{"num_hidden_layers": 11, "n_empty_slots": 32, "router_score": "softmax", "balance_loss": 0.000138, "num_key_value_heads": 2, "vocab_size": 8192, "norm_place": "pre", "rope_theta": 10000.0, "qk_norm": true, "init": "uniform", "final_lr_fraction": 0.0, "doc_mask": true}
Below are experts of layer 5 (counted from 0) of a mixture-of-experts language model. Rows are named router (the router's row for the expert), down (a neuron's output weights, with its number) and show model dimensions 0-63. Each number is 128 + 32 x the weight over its row's rms, rounded and kept within 0 to 255.
After each expert's rows: a language model's description of what the expert responds to. This comes from a sample of Wikipedia text that the model never trained on.

# expert 40
router [114 155 124  72 156 124 151 139  63 145 150  99 130 106  93 128 105 131 209 123 114 140 134 118 181 110  87 158 119  85 143  91 149  76 112 111 110 150  85 115 167 145 106 164  67 140 117 157 163 144 115 122 127 179 142 143 124 119 134 135 153 114 128 113]
down1 [156  96 168  57 124 112 125 178 128 148 147 125  78 147 143 136 100 110  91  88 131 133 158  83 207 135  59 172 154  75 119 124 126 176 145 146  98 109 104 152 123  59 153 133  91 120 144 124 147  90 108 157 209 134 135 107 164 184 128 127 127 116 132 154]
down2 [116 157 115 141 127 114 133 119 105 172 118 149 139 102 178 188 127  78 140 133 132 122 138 165 163 157 151 151 162 134  81  95 122 163 153 137 157 112 160 151 104 229  83 206 138 137 126 177  98 133 107 100 140 111 138 139 111 121 181 115 110 106 174  94]
Subject pronouns. Subject pronouns opening a clause after a period, that or when, usually before a verb, such as he, it, she, they.

# expert 5
router [167 135 163  94 111 125 197 115 134 129 123 145 139 103 138 119 140 128 144 142 153 155 157 104 157 109  42 125 110  89 136 128 114 106  94  82  54 158 124  86 126  83 161 146  89 159 137 144 219 139 131 149  34 137 137 117 155 174 121 119 155 127 134 124]
down2 [143  79 118  84 105  92 112  89 139  84 151 155 106  89 165 173 115 105 123 157  96 176  62 136 136 164 126 122 107 138 116 102 103 150 119 119 149 218 113 122 149 126 144 135 108  56  93  90 170 155 209 124 121 133 142 102 143 210 161 118 132 119 103 123]
down3 [162 117 131 179 104  62 234 133 130  63 164  85 133 145 180  36 105 163 113  96 165  96 101 135 125 121 119 132 138 138 148  61 155 111 186 110 119 173 133 102 150 178 103 157 147 124  96 111 104  68 105 148 130 103 155 140 111 132 141 111 166  71 203 127]
h/b word pieces. Mid-word pieces containing h or b, especially after consonants, such as perhaps, fiftieth, responsibilities, binary, Chorus, Sh-.

# expert 48
router [148 147 164  99 205 177 158 150 154  61 158 103 159  89 133 118 124 125 129 117  88 132 190  94 165 122 129 145  98 145 109 113 157 128  39 108  91 168 158 133 161 114 135 137  61 149 173 158 185 147 109 119 101 129 117 121  81  86 129 142 161 138 161 170]
down2 [121 136 138 142 163 148 177  82 122 140 129  88  96 129  85 124 116 141 116  67 141 128  94 119 107 126 162 115 121  63 116 157 130 130 108 118 129 193 207 108 126 119 160  97 104 111 122 116 149 177  88 125  99 161  98 113 168 156 120 139 134 152 121  89]
down3 [110  99 196 114 131  57 106 156 125 209 123 146 188  96 129 137 148 166  98 156  49 184 178 186 142 167  96 115 132 124 104  88 113 118 131 104 111 114 166 174 121 105 134 109 131  60 102 113 173 150  90 139 134 114 166 130 109 155 199 117 108 125 135 128]
Capital initials in headings. Single capital letters opening words in headings, table cells and infobox values, such as ==P, Division I, Y-outh, Comp-etition.

# expert 52
router [225 135 165 124 173 123 153 122 110 113 142  54 145 120 158 122  91 138 120 144 100  78 136 108 104 124 148 103 110  85 117 108 132  93 112 120  78  72 104  94  81 145 146 171 119  87  99  57 141 150 132 162  53 112  77 157 104 174 133 165 160  87 134 161]
down0 [103 126 157 180  68  94 149 152 133 105 128 122 166  93  77 123 151 114 127 136 128 159 126 148 156  98 155 124 135 137 126  94 130  79 108  80 139 158 175 156 171 157 132 151 148 158 138 101 113 123 140 158 182 169 167 186  98 111  91  95  62 119 134 197]
down1 [143 112 149 115 152 112  90 136 250  88 148 141 196 135 110 142 122 174 133 134  98 114 132  88 112 148  92  95 112 170 190  86 166  72 115 101 115 150  93  98 101 109 153 108 156 130 119 104 131 169  70 111 134 119 130 140 106 143 138 141 120 120 157 110]
National and institutional names. Of and nationality or institution adjectives in official names, such as National Register of Historic Places, U.S. House of, American, World.

# expert 29
router [183 145 133  56  81  58 196 191 134 123 127  98 163 131 127 144 116 128 134 140 147 110 159 146 143 103 155 213 143 202 139  97 152  87 131  90 112  97  96  84  97  97 115 147 121 105 154 130 119 133 153 133 111 139 132 137 157 155 148 153 133 108 185 133]
down1 [120 133 132 145 161  89 147 142 143 142 102 110 141 124  98  93 163  61 118  86 152 138  86  79 178 182 140 154 142 171  88 112 144  94 119  69 144 114 144 141 159 106 129 163 151 193 147 198  85 150 111 123 104 128 195 115 138 150  93 170 127 104 128 143]
down2 [138 174 102  89  84 143 114 149  94  89 136 170  94 157 128 134 108 155 135 100 161 156 127 189 104 151 172 151 103 142 153 131  98 130  99 104 122 142  56 173 160 134 166 123 111 115 107  65 153 132  69  82 172  32 100  96 155 157 160 157 117 156  76 137]
-ast/-eat word endings. Consonant-cluster word pieces that end a word or root, such as cast, devastated, neatly, outbreak, left, last, round.

# expert 8
router [ 87 160 148 118 127 101 149 145  79 136 131 141 155 139 125 154 102 117 139 134 163  95 207 137 141 116 143 120 121 159  62  85 124 163 117 109  82 126  74  73  90 162 151 147  77 134  92 155 117 189 151 156 112 188 117 129 163 164 177  88 133  83 151 124]
down1 [192 122  92 144 150 134 137 122 110 163 111 132 179 149 118 101 171 113  96  96 186 120 161 123 104  92 166  61 119 205  77 170 158 132 131 116 115 161 131 127 173 148 131 134 141  69 208  90 119 120 144 191 137 106 131 117  92  79 110 181 142 158 124 111]
down2 [139 142 132 119 165  54 162 176 163 148  76 115 112 169 126 103 162 107  92 136 106 202  98 122 103 151 210  98 128 127 112  88  97 113 138 207 125  97 108 104 162 134 136 148 103 148 143 114 147 158 142 113 137 104 117 162 167  54 103 106 130 140 127 141]
Mid-word name fragments. Short letter chunks inside words and proper names, often after a capital syllable, such as Be-ij-ing, Pe-uge-ot, Bry-an.

# expert 14
router [134 162 133 101 146 100 162 164 121  82 139  95 168  86 152 100 100  76 151 142 135  98 170  68 137 109  91 185  97 139  89  89 145 109  98  85  97 151 108  94 132 116 144 167 109 143 107 116 169 168 167 165 108 186  80 173 153 168 162 131 183  93 159 170]
down5 [135 129 136 201 118 124  88 147 132 103 148 121 149  85  91  84 145 146  90 128  58 110 140 108  81 153  92  88  95 142  71  82 103 143 180  70 123 133 162 107 134 144 103 168  77 135 117 136 135  82 125 152 126 141 133 140  72  75 118 131 194 129  74 132]
down6 [ 75 112 125 135 126 151 105 130 106 146  84 176 149 114 101  69 132  76 135  79  95 147  98 102 133 116 126 131 150 122 102 143 102 152  98 152 153 116 161 129 123 128 124 136 154 118 178 150  94 124 153 104 104 130  84 193 135 104  89 169  90  81 102 162]
Rare consonant word pieces. Odd consonant fragments inside words and hyphen compounds, such as guer-r-illa, Viet-n-amese, long-l-asting, Middles-b-rough, plus the word such.

# expert 46
router [173 159 103 128 142 156 163 139 143  68 153  61 120 128 149  53 155  67 116 136 102 152 127 101 152 131 132 139 157 137 136 138 133 110  79  57  72 192 132 115 120 130 140 163  60 105  83  80 216 134 131 178 133 158  60 128  92  90 128 123 160 119 172 123]
down1 [111 129   9 151  83 121  93 111 169 109 162 152 159 105 133 102 106 143 151 111 131 100 115 111 113 129 113 139 125 176 169 111  94  90  67 128 128 165 119 127 134 133 159 103 108 136 134 132 128 107 118 118  91 189 115 106 129 139  49 125 120  18  93 136]
down2 [120 160 167 174 109 152 118  97 139 141 160 155 127 144 117 120 111 114 165 127  71 110 142  47 109 137 143 132 142 111 154 166 178 116  92 150 111 157 129 158  76  84  86 194 108 146 116 150  97 136 147 113 126 136 108 111 127 138 170  89 123 159  44  71]
Coordinates and infobox numbers. Digits, degree and minute marks, bullets and UTC offsets in coordinates, population and time-zone infobox lines, such as ″E, UTC-5.

# expert 56
router [126 121 185 102 104 111 153 117 121 113 124  83 143  88 155  69 103  79 118 119  90 164 162 121 213 131 139 175  73 171 113 109 140 143  98  54 129 128  90 167  69 147 114 154 104 115 120  93 184 126 124 137 138 138  83 188 126 174 118 155 138  36 131 168]
down0 [162 117  98 108 149 136  86 132 122 115 139 136 134  45 106 157 207 132 229 163  96 120 117 112 127 147 154 110 115 122 143 124 116  88 142 141  85 101  99 128 123 141 142 102 125 181 109 142 176 178 158  88  70 149 100 147 134  99 109 140 172 142  91 167]
down1 [129 158 122  83 136  75  83 124  78 158  84 149 164 121 153 156  91 154 127  96 150  98 127  78  50 132 149 109 147 150 131 101 144 131 168 134  86 149 190  85 134 186 127 113 162  81 157  64 129 133 150  78 115  94 144 128 136 188 100 150 100  94  93 163]
Measurement and result nouns. Units and nouns in stats, election and sports tables, such as sq mi, %, votes, points, Cup, Championship, kg.

# expert 37
router [127 158 121 133 103 153 136 223  94  58 120 129 148 141  99 107 146 117 167 160  70 110 100  63 112 108 135 130 131 111  97  96 142  95  33 115 101 130 137 113 101 101 124 147 109 101  93  87 127 134 161 198  73 124 106 117 161 105 122 125 150  89 186 168]
down2 [152 124  97  91  81 148 134 166 114 102 101 139 134 166 136 120  86 121 111 151 126 158 169 139 114 125 100 104 170 106 143 151 109 109  43 142 156 190  99 117 114 134 116 151 171 124  54 163 128 159  92  29 127 215 102  68 100  84  97 123 122 105 193 114]
down3 [ 79 110  95 148 153 113 137 160 131  93 119 134 119 129 135 119 157 125  73 156 124  98 170 167 119 150 107 100 153  77 180  90 122 136 146  95 184 143 134 138 164 114 144 131 162 134 134 150  92  69 121  52  93 125 103 145 105  67  94 130 181  71  75 130]
List and table line starters. Hyphen bullets, table pipes and == markers at the start of lines in infoboxes, lists and tables, such as "- Died:".

# expert 47
router [156 165 105 126 105 101 160 122 158  94 124 103 134 107 137 141 119 114 134 123 112 125 206 124 143 124  79 119 122 119 123 102  92 118 102  67 108 219  87 137 167 104  96 183 137 111 142 135 183 162 133 115 141 122 106 193 134 194 121 151 212 107 139 147]
down2 [149  85 109 158 126 131 154  86  78 176 169 138 128 120  87 155 142  75 159  93 168 119 111 127 105 179 113 124 159  92 162 107 127 105  88  55 119 155 134 117 133 197 186 134 165 170 121 130 114 143 157 143 186 109 137 110 123 144 129 163  88  59 182 101]
down3 [111 122 116  49  93 140 147  82 118 139 120 165  88 107 168  89  84 156 143 128 134 119 177  75  87 133 118 114 118 136 136  50 173 127 138 155 131 148 161 148 115 123 105 170 146 133 154  86 123  83 110 149 139  88 113 105  76 171 150 124 133 135 105 132]
Word-initial stems. First stem pieces of words, often ag/og/reg/ent, such as madagascariensis, mahogany, Bulldogs, neurological, endlessly, concentration.

# expert 30
router [ 98 129 132 123 120 140 128 128 100 121 167 118 139  98 124 127 127 147 122 164 110 148 135 126 117  60 105 116 113 108  72 128 144  97  99  38 103 143 151  96  97  73 123 104 121 118  98 158 138 176 149 205  79 136 116 183 100 140 142 120 170  66 124 157]
down0 [110 147 127 198  91 124 171  98  99 113 106 153 150 193  99 118 145 216 120 132 103 115 139 139 132 145 144  99 137 115  42 175 116 172 135  99 129 128 116 125 177  89 126 153  95 161  98 189 108 104 129 108 136 109 114  86 159 175  83  81  99  88 129 143]
down1 [135 103 116 127 153 147  92 116 170 151 113 122 155 129 148 137 150 138 143 126  69 148 206 144  78  70 128 135  58 118 127 114 129 117 113  96 145 132 124 142 121 129 188 155 142 128 150  75 144 121 124 129 103 113 157 168 124 110  97  65 169  34 150  72]
Table and list layout. Line breaks, pipes and dashes in tables, score and year ranges like 23–5 or –4, and inner pieces of names like Oleks-and-r.

# expert 4
router [122 152 137  82 118  66 167 126  95  93 108  96 131  91  85 129 127 115 186 108 173 116 153 116 199 136 103 183  98 115  75 130 141 130 130  23  95  87  97 152 142  75 125 141 133 114 124  93 146 115 132  93 146 173 132 201 163 141 148 127 163 114 149 161]
down2 [146 104 132 136  99  91 127 137 159 159 123 152 109 167 133  90 117 163 160  59  63  94 124 117 131 192 183 161 129 109 167 169 100 175 155  96 138 112 159 142 131 153 140 178 162 136 147 128 136 160 132 125 148  85 158  96 162 178 115 144 114 189 134 120]
down3 [124 120 138  48 189 126 130 170 143 201 122 131 118  94 155 106 177 136 137 158  95 172 129 119 121 108 129 125 102  94  95 161 152 159  66 130  96  90 206  83 108 130 147 146 112 144  81 119 131 151 165 191 127 175  59 146 126 150 159 142 161  77 145 135]
Abstract common nouns. Common nouns and verb stems after articles or conjunctions, often before suffixes, such as film, work, project, field, attend.

# expert 45
router [163 138 142 134 117 122 159 167 104  97 187  85 174 119 132 118 146  93 130 114 125  72 146  74  95 130 135 214 123 121 154 103 115 120 103 148  81 143 132 140 159 122 186 176 104 113  98  48 147 164 148 124 105 143  97 140 140 132 140 178 168  90 196 144]
down2 [152 126  96 141 147 118 119 132 164 130 106 163 101 116 139 122 142 160 152  97 142 169 120 178  67 112 121 116 130 138 150 153 143 153 181  23  80 128 135 131  99  92 128 157 101  75  41 153 105 117 166 111 100 187 102 179 141 192 146 154 132  87 189  99]
down3 [ 54 130 191 133 114  84 141 143  60 163 154 175 100  81 124 169  84 169 119 149 168 140 104 187 171 145 145 162 102  89 106 128 134 196  90 133 146 141 120 146 120  83 123 121 149  83 205 133 171 110 144 110 116 103 139 133 176 124  89 104  96 117  91 118]
Colons and field delimiters. Colons ending infobox labels (Capacity:, Children:, http:), plus pipes and separators in lists and tables.

# expert 51
router [ 91 138 148 129  94 107 114 158 136 132 127 102 146  99 169 125  94  34 160 159  87 157 141  80 138 110  98 165  79 169 125 117 214  34  92  47 134 114 101  70  73 124 109 149 142 126  80 138 112 161 138  98 126 150 134 128 159 121 143 115 150 101 155 165]
down1 [124 116 121 130 227 118 123  27 110 144 122 152 137 100 138 170  84 157 167 143 174 133  80 142  67  99 142 100 150 114 172 182 124  57 184 134  84  74  91 158  97 135 161 119 145  70  97 124 137 164  99  94 105 143 106 139 122 174 177 132  73 136 116 100]
down2 [108 108 128  57 141 173 105 120 128 188 106 131 141 120 120 113 144  18 137 169 147 166 116  92  93 140 190 170 149 159  97 106 119 103 141 166 120 113  70 143 118  54 198 100  86 102 170 119 118 128 155 111 101 104 125 123  86 181 103 179 174  89  58 130]
Name and place endings. Final pieces of foreign surnames and place names, such as -ović, -ski, -ova, -son, Pembrokeshire, Cornwall, Hohenzollern.

# expert 13
router [121 127  90 133 125  81 100 113 136 134 141 118 126  61 184  56 108  98 151 125 106 115 130  79 111  75 100 120 103  95  95 113 199  98  88 122 135 114  76 124 139  75 172 104 141 152  44 124 117 165 150  91  95 129 104 143 185 124 144 108 157 121 151 153]
down1 [149 173 142 167 100 111 142 172 148 103  62 133 128 129  92 124 148 221 113 127 127 129  87 138 165 155  85 115  98  98 149 115 184 158  83  63 161 132 110 170 149  78 165 201 142 178 145 128  83  97 147 111 161 107 113 174 104 143  73 168 119 172  91 125]
down2 [ 83 150  91 161 137 112 141  95 123  75  91 144 167 107  97 187 120 110  82 110 193 161  55 140 167 118 146 122  83 197 116 149 158 186 130 156 135  87 105 174 128 136 118 132  67 112 119 117 126 140  83 128 101 140 121 156  93  76 139 118 120 111  81 124]
Name and place-name pieces. Inner pieces of foreign personal and place names, such as "Uz-b-ekistan", "Honol-ul-u", "Chel-se-a", "Tim-oth-y".

# expert 28
router [144 144 130 142 160 163 194 123 115 136 173  96 155 104 127 145  69 117 153 103  96 148 110  78 118  78  70 129  58 120 142 109 133 108  87  29  81 159  97 134 189 118 170 122 106 164 127 134 128 114 175 131 127 124  76 122 124 162 158 127 148 128 125 133]
down1 [117  67 134 108  84 101 107 155 188 197  94 126 124 108  87 152 140 115 161 155  97 133 130 129  80  85 135 137  91 134 103 121 117 156 121 132 180  91 179  37 125 100 173 157 189 186 123 111 134 139 158 123 103 154 158 136 124 122 118 136 160  92 108 101]
down2 [138 194  97 136 153  97  79 143  77 166 178 101  89 165 143  95 176 105 107 129 114  79 162 106 130 153  99 112  83 140 119 148 102 137 148 100 150 121  93  99 109 129 159 139 132  84 112  99 159 145 160 106 143 137  70 125 163 112 176 137 161 176 176  81]
Name-internal syllables. Short syllable pieces inside proper names of people and places, often after Mc, Mac or Ab, as in McLean, Balrog, Espoo.

# expert 6
router [147 181 158 111 169 134 180 213 102 133 101 144 158 107 122 115 107 107 136  86 154 131 186 121 152 110 153 191  62 140 156  94 134 104  99 121  95 149  49 108 148 139 112 169 134 150 131 114 161 118 148 174 133 134 122 174 147 145 183  72 146 136 131 125]
down1 [ 84 134 155 111  87 132  58 166 131 129 150 175 133 163 109 183 128  74 129 193 138 192 172 104 160 161 105 171 130 171 113 162 127 151 147  56 167 143 104 157 186 155 133 148 145 143 141 141 106 108 114  87 193 133 127 131 192  94 149 170  69 152 107 187]
down2 [124 103 115  62 140 162 113  80 189 107 121 132 167 155 133 122 120 160 131  78 131 137 162 109 181 140  91 135  88 136 122 109 187 104 140 128 158 157 158 131 117 174  96 141 123 117 121 176 152 109 104 199 160 112 162 119 139 147  66 131  54  84 144 111]
Word fragments after consonants. Word-internal pieces right after a split-off initial letter, mostly b, h or w, such as h-alf, B-ene-ath, bul-k, NonSt-op.

# expert 44
router [134 119 150 119 109  91 119 153  88  92 136 100 163 106 152 115 134 106 172 120 164  87 127 105 155 135 115 163 112 156  46  84 157  79 140  28 128 131 148  65 115 148 132 139 126 139 106 145 116 122 153 118 124 109 153 174 150 129 115 103 139  99 137 131]
down0 [ 84 115 132 150 118 166 161 181  51 140 129 152 127 194 104  98 155  99 102 190  92 156 140 178 177 118 156 109 111 130 149  88 173 109 129 142  95 141 123 121 148 133 103 109  46 135 138 112 159 104  95 110 150 120 124 143  66 129 125 108 157 161  96 143]
down1 [ 95 116 121 199 104 105 115  73 143 128 164  99 192 111  95 130 113 173 121 140  86 131 136 109  99 132  91 145 130  61  94 136 131 118 103 167 121 163 187 229 107 156 169 175 144 107 110  86 163 135 102 180  53 135 138 181 181 163 119 120 161  88 124 125]
Past-tense narrative verbs. Main verbs in biographical and plot narration after he or was, such as born, died, released, served, took, became.

# expert 20
router [152 175 173  94 117 177 172 123  96 101 126  91 117  57 178  86 146 147 110 133 147  51  98 103 154  74 143 114 106 103 105 101 170 114 101 137  93 157 100  85 194 152 175 116 102 196 115  51 114 145 160 145  77 148  89 155 171 161 179 155 188 107 137 184]
down0 [115  92 142 123  65 117  78 129 102 103 111 149 119 128 107  91 120 102 161 116  83 155 174 167 135 129  93 154 180 108 107 161 167 107 157 146 189 101 234 126 155 172 131 112 153 134 118  99 136  84 113  98  83 158 152  93  91 142 140 125 125 104  98 141]
down1 [ 95 122 168 122 194 132 140 111 182 181 158  97 167 111 142 156  86 148 156  91  49 108  95 109 123 110 164  84 185 133 149 195 126 143 134 168  99 121  94 104  90  89 121 154 100 115 108 151 188  92  87 198 103 179 111 112 139  67 131 144 153 131 162 150]
Quantifiers and determiners. Quantity words and articles after prepositions, such as every, both, several, least, many, the, plus pen. in football goal lists.

# expert 59
router [142 130 124  73  89 141 130 136  66 124 116 125 150  85 165  64 133 139 185 146 110 125 105 110 141  79  99 113 107 122 129 105 207 105 112  99 143 135  95 125 195  75 114 125  99 148  55  88 126 158 193 110  74 136 158 113 187 188 156 153 148 137 149 183]
down1 [168 100 133  97 162 182 102 133 102  70 118 140 184 120  95 165 124 179 161  76 154 180 154 141 139 120  93 133 112 159 118 129 240  99 116  43 139 163 156 118 121 121 120  92 100 181 143 143 134 127  92 148 166 131 136 131 141 130 123  81 155 159 146 133]
down2 [117 130 164 106 116 186 149 106 153 143  85 159  87  98 111 122 142  76 180 132 133 149 113 145 141  56 123 122 124 169 162 149  74 127  96 114 177 122 144 139  33 101 130 118 147 185  75 199  85 115 154  74 124 207 117  84 138 112  97 160 125 171 139 154]
Pieces after at/in/after. Word pieces following prefixes or prepositions like in, after, at, such as inscription, afternoon, aftershocks, Byzantine, plus before, least, Later.

# expert 50
router [145 129 170  56 142 127 166 119 102 104 110  99 147 118 119 108 130 135 181 108 109  82 117  94 182 134  67 116 106  82 115 108 146 112 110  34 118 149 165 136 159 102 176 135 148 162 150 147 189 162 149  85  93 126  96 150 114 137 174 176 191 140 134 142]
down2 [ 75 191 119  48  86 122 130 151 200 182 145 107  85 147  70  89 122  93 111 104 102 113 159 119 126 148 165 121 118  43 153 109 138 154 119 102  94 158 166 113 124 104 156 123 100 108 106 180 159 149 125 118 143 136 137 224 143 158 122 158 109 136 140 133]
down3 [152 168 105 151 143 188 100  62 130 151 103 105 110 175 107 106 109 117 162 171  89 155 134 106 115 178 115  99 111 136 128 159 145  76  93  92 188 120 156 175  93 142 126 130 108 129 160 135  80  78 143 104  66 162 176 108 185  83 139 114 114 120  79 209]
Latinate word-initial prefixes. Opening pieces of longer words, often Latin prefixes, such as aff-ord, surr-ender, comp, ref, res, dep, f.

# expert 7
router [126 146 125 125 152 160 137 153 180  89 139 109 171 121 136 136 123 133 184 118  96 137 146 102 163  99 157 132  97 111 154 108 105 140  59 101 127 141 125 133 194 120 154 148  83 171 163  87 189 194 145 105  71 161 102 131 111 172 210 110 135  99 142 143]
down0 [184 133 142 126 139 147  99 132 105 111 167 128 173 134 159 132 189 118  97  89 155 130 167 154  99 187 135 111 154 117 108 138 122 128 140 124  94  93 149 167 135 164  65 146 157 125 143 106 134 133 143  84 128  73 105 101  95 123  94 131 120 184 115 111]
down1 [145 119 165 188 141  72 171 111 109 176 110 116  97 183  94 155  97 142 109 161 163 144 124 180 130 159  76 151 182  61 145 157 119 119 165 167 138 135 138 150 113 108 121 110 168 157 133 171 106 142 118 125 140 148 133 115 116  47 127  87 125 109 150 110]
Prefix-like word openings. Word-initial pieces that look like prefixes, such as un, ex, dis, pre, pro, often splitting words like "over-ex-pression", "E-x-ternal".

# expert 19
router [188 203 141 111 146 155 173 147 165 102 153  81 109 114 152 147  99  99 126 160 115 134 143  83 143 132 112 134 133 139 136 121 169 121 104  59  89 143 144 138 145 168 154 172  64  98  80  88 141 170 138 139 119 122  86 128 110 104 135 120 141 151 171 159]
down2 [136 147 130  79 148 116 107 118 116 105  85 134  52  54 105 124  65  83 130  94 126 110 139 113 116  90 171 158 138 129 123  88 116 187 140 132 149 109 165  90 202  93 121 114 169 159 177  92 114 156 106 153 142 124 126 136 143 145 124 167 150 163 101 132]
down3 [101 122 144 125 140 122  68  92 128 127 186 101 116 144 116 176 131  88  99 164  92 111 109 123 125 115 141  97 105 111 109 134  86 136  86 124  94 162 153 117 110 118 151 177  93 103 134 202 122 113  85 156 120 106  67 127 203 147 199 153 100 147  78 117]
Infobox field labels. Field names and section headings in infoboxes and tables before a colon, such as Date, Time zone (DST):, Key people, Release.

# expert 54
router [ 98 147 166 122 183  95 135 127 126 127 123 102 136  73 146 123  66 119 112 183 103 160 164 113 131 127 122 152 121 126  89  91 123  83 123 128 125 139 100 109 114 141 146 218 138 127 111 136 195 126 138 175 126 165 119 163 166 142 172 141 144 116 211 154]
down1 [102 121 140 110 125 146 151 127 103 150 117 147 144 190 141 190 138 147 159 157 164 108 127 131  83 154  83 116 154  33 229 133 146 155 130 103  89 165 173 107 168 112 123  91 101  62 114 114 114  59  96  92 101 165  96 205  72 158 174 125  88 143 137 139]
down2 [153 114 107 122 121 143 146 146  87 100 143 108 109  93 165 160 103 128 115 182 169 162 138 162 100 147  91 120 133 119 182  44 121 139 166  98 110  81  92 156 107  93 147 136 147  92  95 119 197 118 133 134  73  70  97 147 114 154 140 104 129 117 143 140]
Place names and numerals. Ends of proper nouns and Roman numerals before punctuation, such as World War II, Kong, Kent, -shire, London, and tokens carrying commas.

# expert 42
router [180 156 147 132 120 128 185 152 129  91 103 124 136  87 122 134  54 131 127 113 108  84 139 101 164 112 127 108 115  93 110  71 118 106 139 108 116 119 107 159 106  73 123 229  91 176 154  74 150 147 160  95 112 155 137 163 190 173 186 173 178 113 166 146]
down0 [136 133 104 181 146  68 182 121 140 101 106  90 181 130 116  92  92  84 136 140 123 142 157 129 143 109 140 164 144 137  95 108  70 131 116 127 125 127 118 172  83 135 150 147 158 175  83  73 108 101 186 167 124 123 124  81 158 163 114 147 109  89 124 126]
down1 [134  72  89 158 122 143 100  91 118 147 175 103 141  75  44 168 181 101 170  98  84 122 108 142 103 145 124  99  97 134 147 164 109 121 182  89 176 139 106 151 102  62 138 144  86 172 114 110 142 123 162 145 137 223 123 162  79 137 135 140 168 152 141  82]
Media and award words. Nouns and title words about film, TV, music and awards, such as film, television, Air, Best, Star, Open, Australian.

# expert 24
router [149 101 107 132 150 107 131 169  95 154 131 133 125 102 117  44 114  46 112 135 140  90 173 121 151 120 109 136 121 114  94 121 211 140  49 145 135 112  96  49 103  82 130 123  76 191 136 137 135 197 177 154 106 148 160 122 173 119 215 100 164 116 142 168]
down0 [128  77 154 141 120  86 166 101  60 131 111  97 110 143 149 159 144 105 129 105 159 142 127 145 146  89 108 159 160 109 115 126 123 159 126  95 145 177 109 130 119 135 140 155 120  62 103  88 142 143 105 120 161 122 112 129 115 137 131 190 164 136  95  81]
down1 [140 122 153 158 150  96 112 109 111 113  84 131  94 131 100  89 129 107  51 133 110 137 112 154  89  97 100 162 155 171 131 166 145  78 179 116  97 110 151 112 127  89 119 105 118 128 100 145 101  81 109 151 128 130 106 127  90 108  92 142  96 173 136 126]
Foreign name syllables. Capitalized starts and middle pieces of South Asian, Arabic, Slavic and other foreign names, such as Sh, Kh, Raj, Gu-j-arat, Af-ghanistan.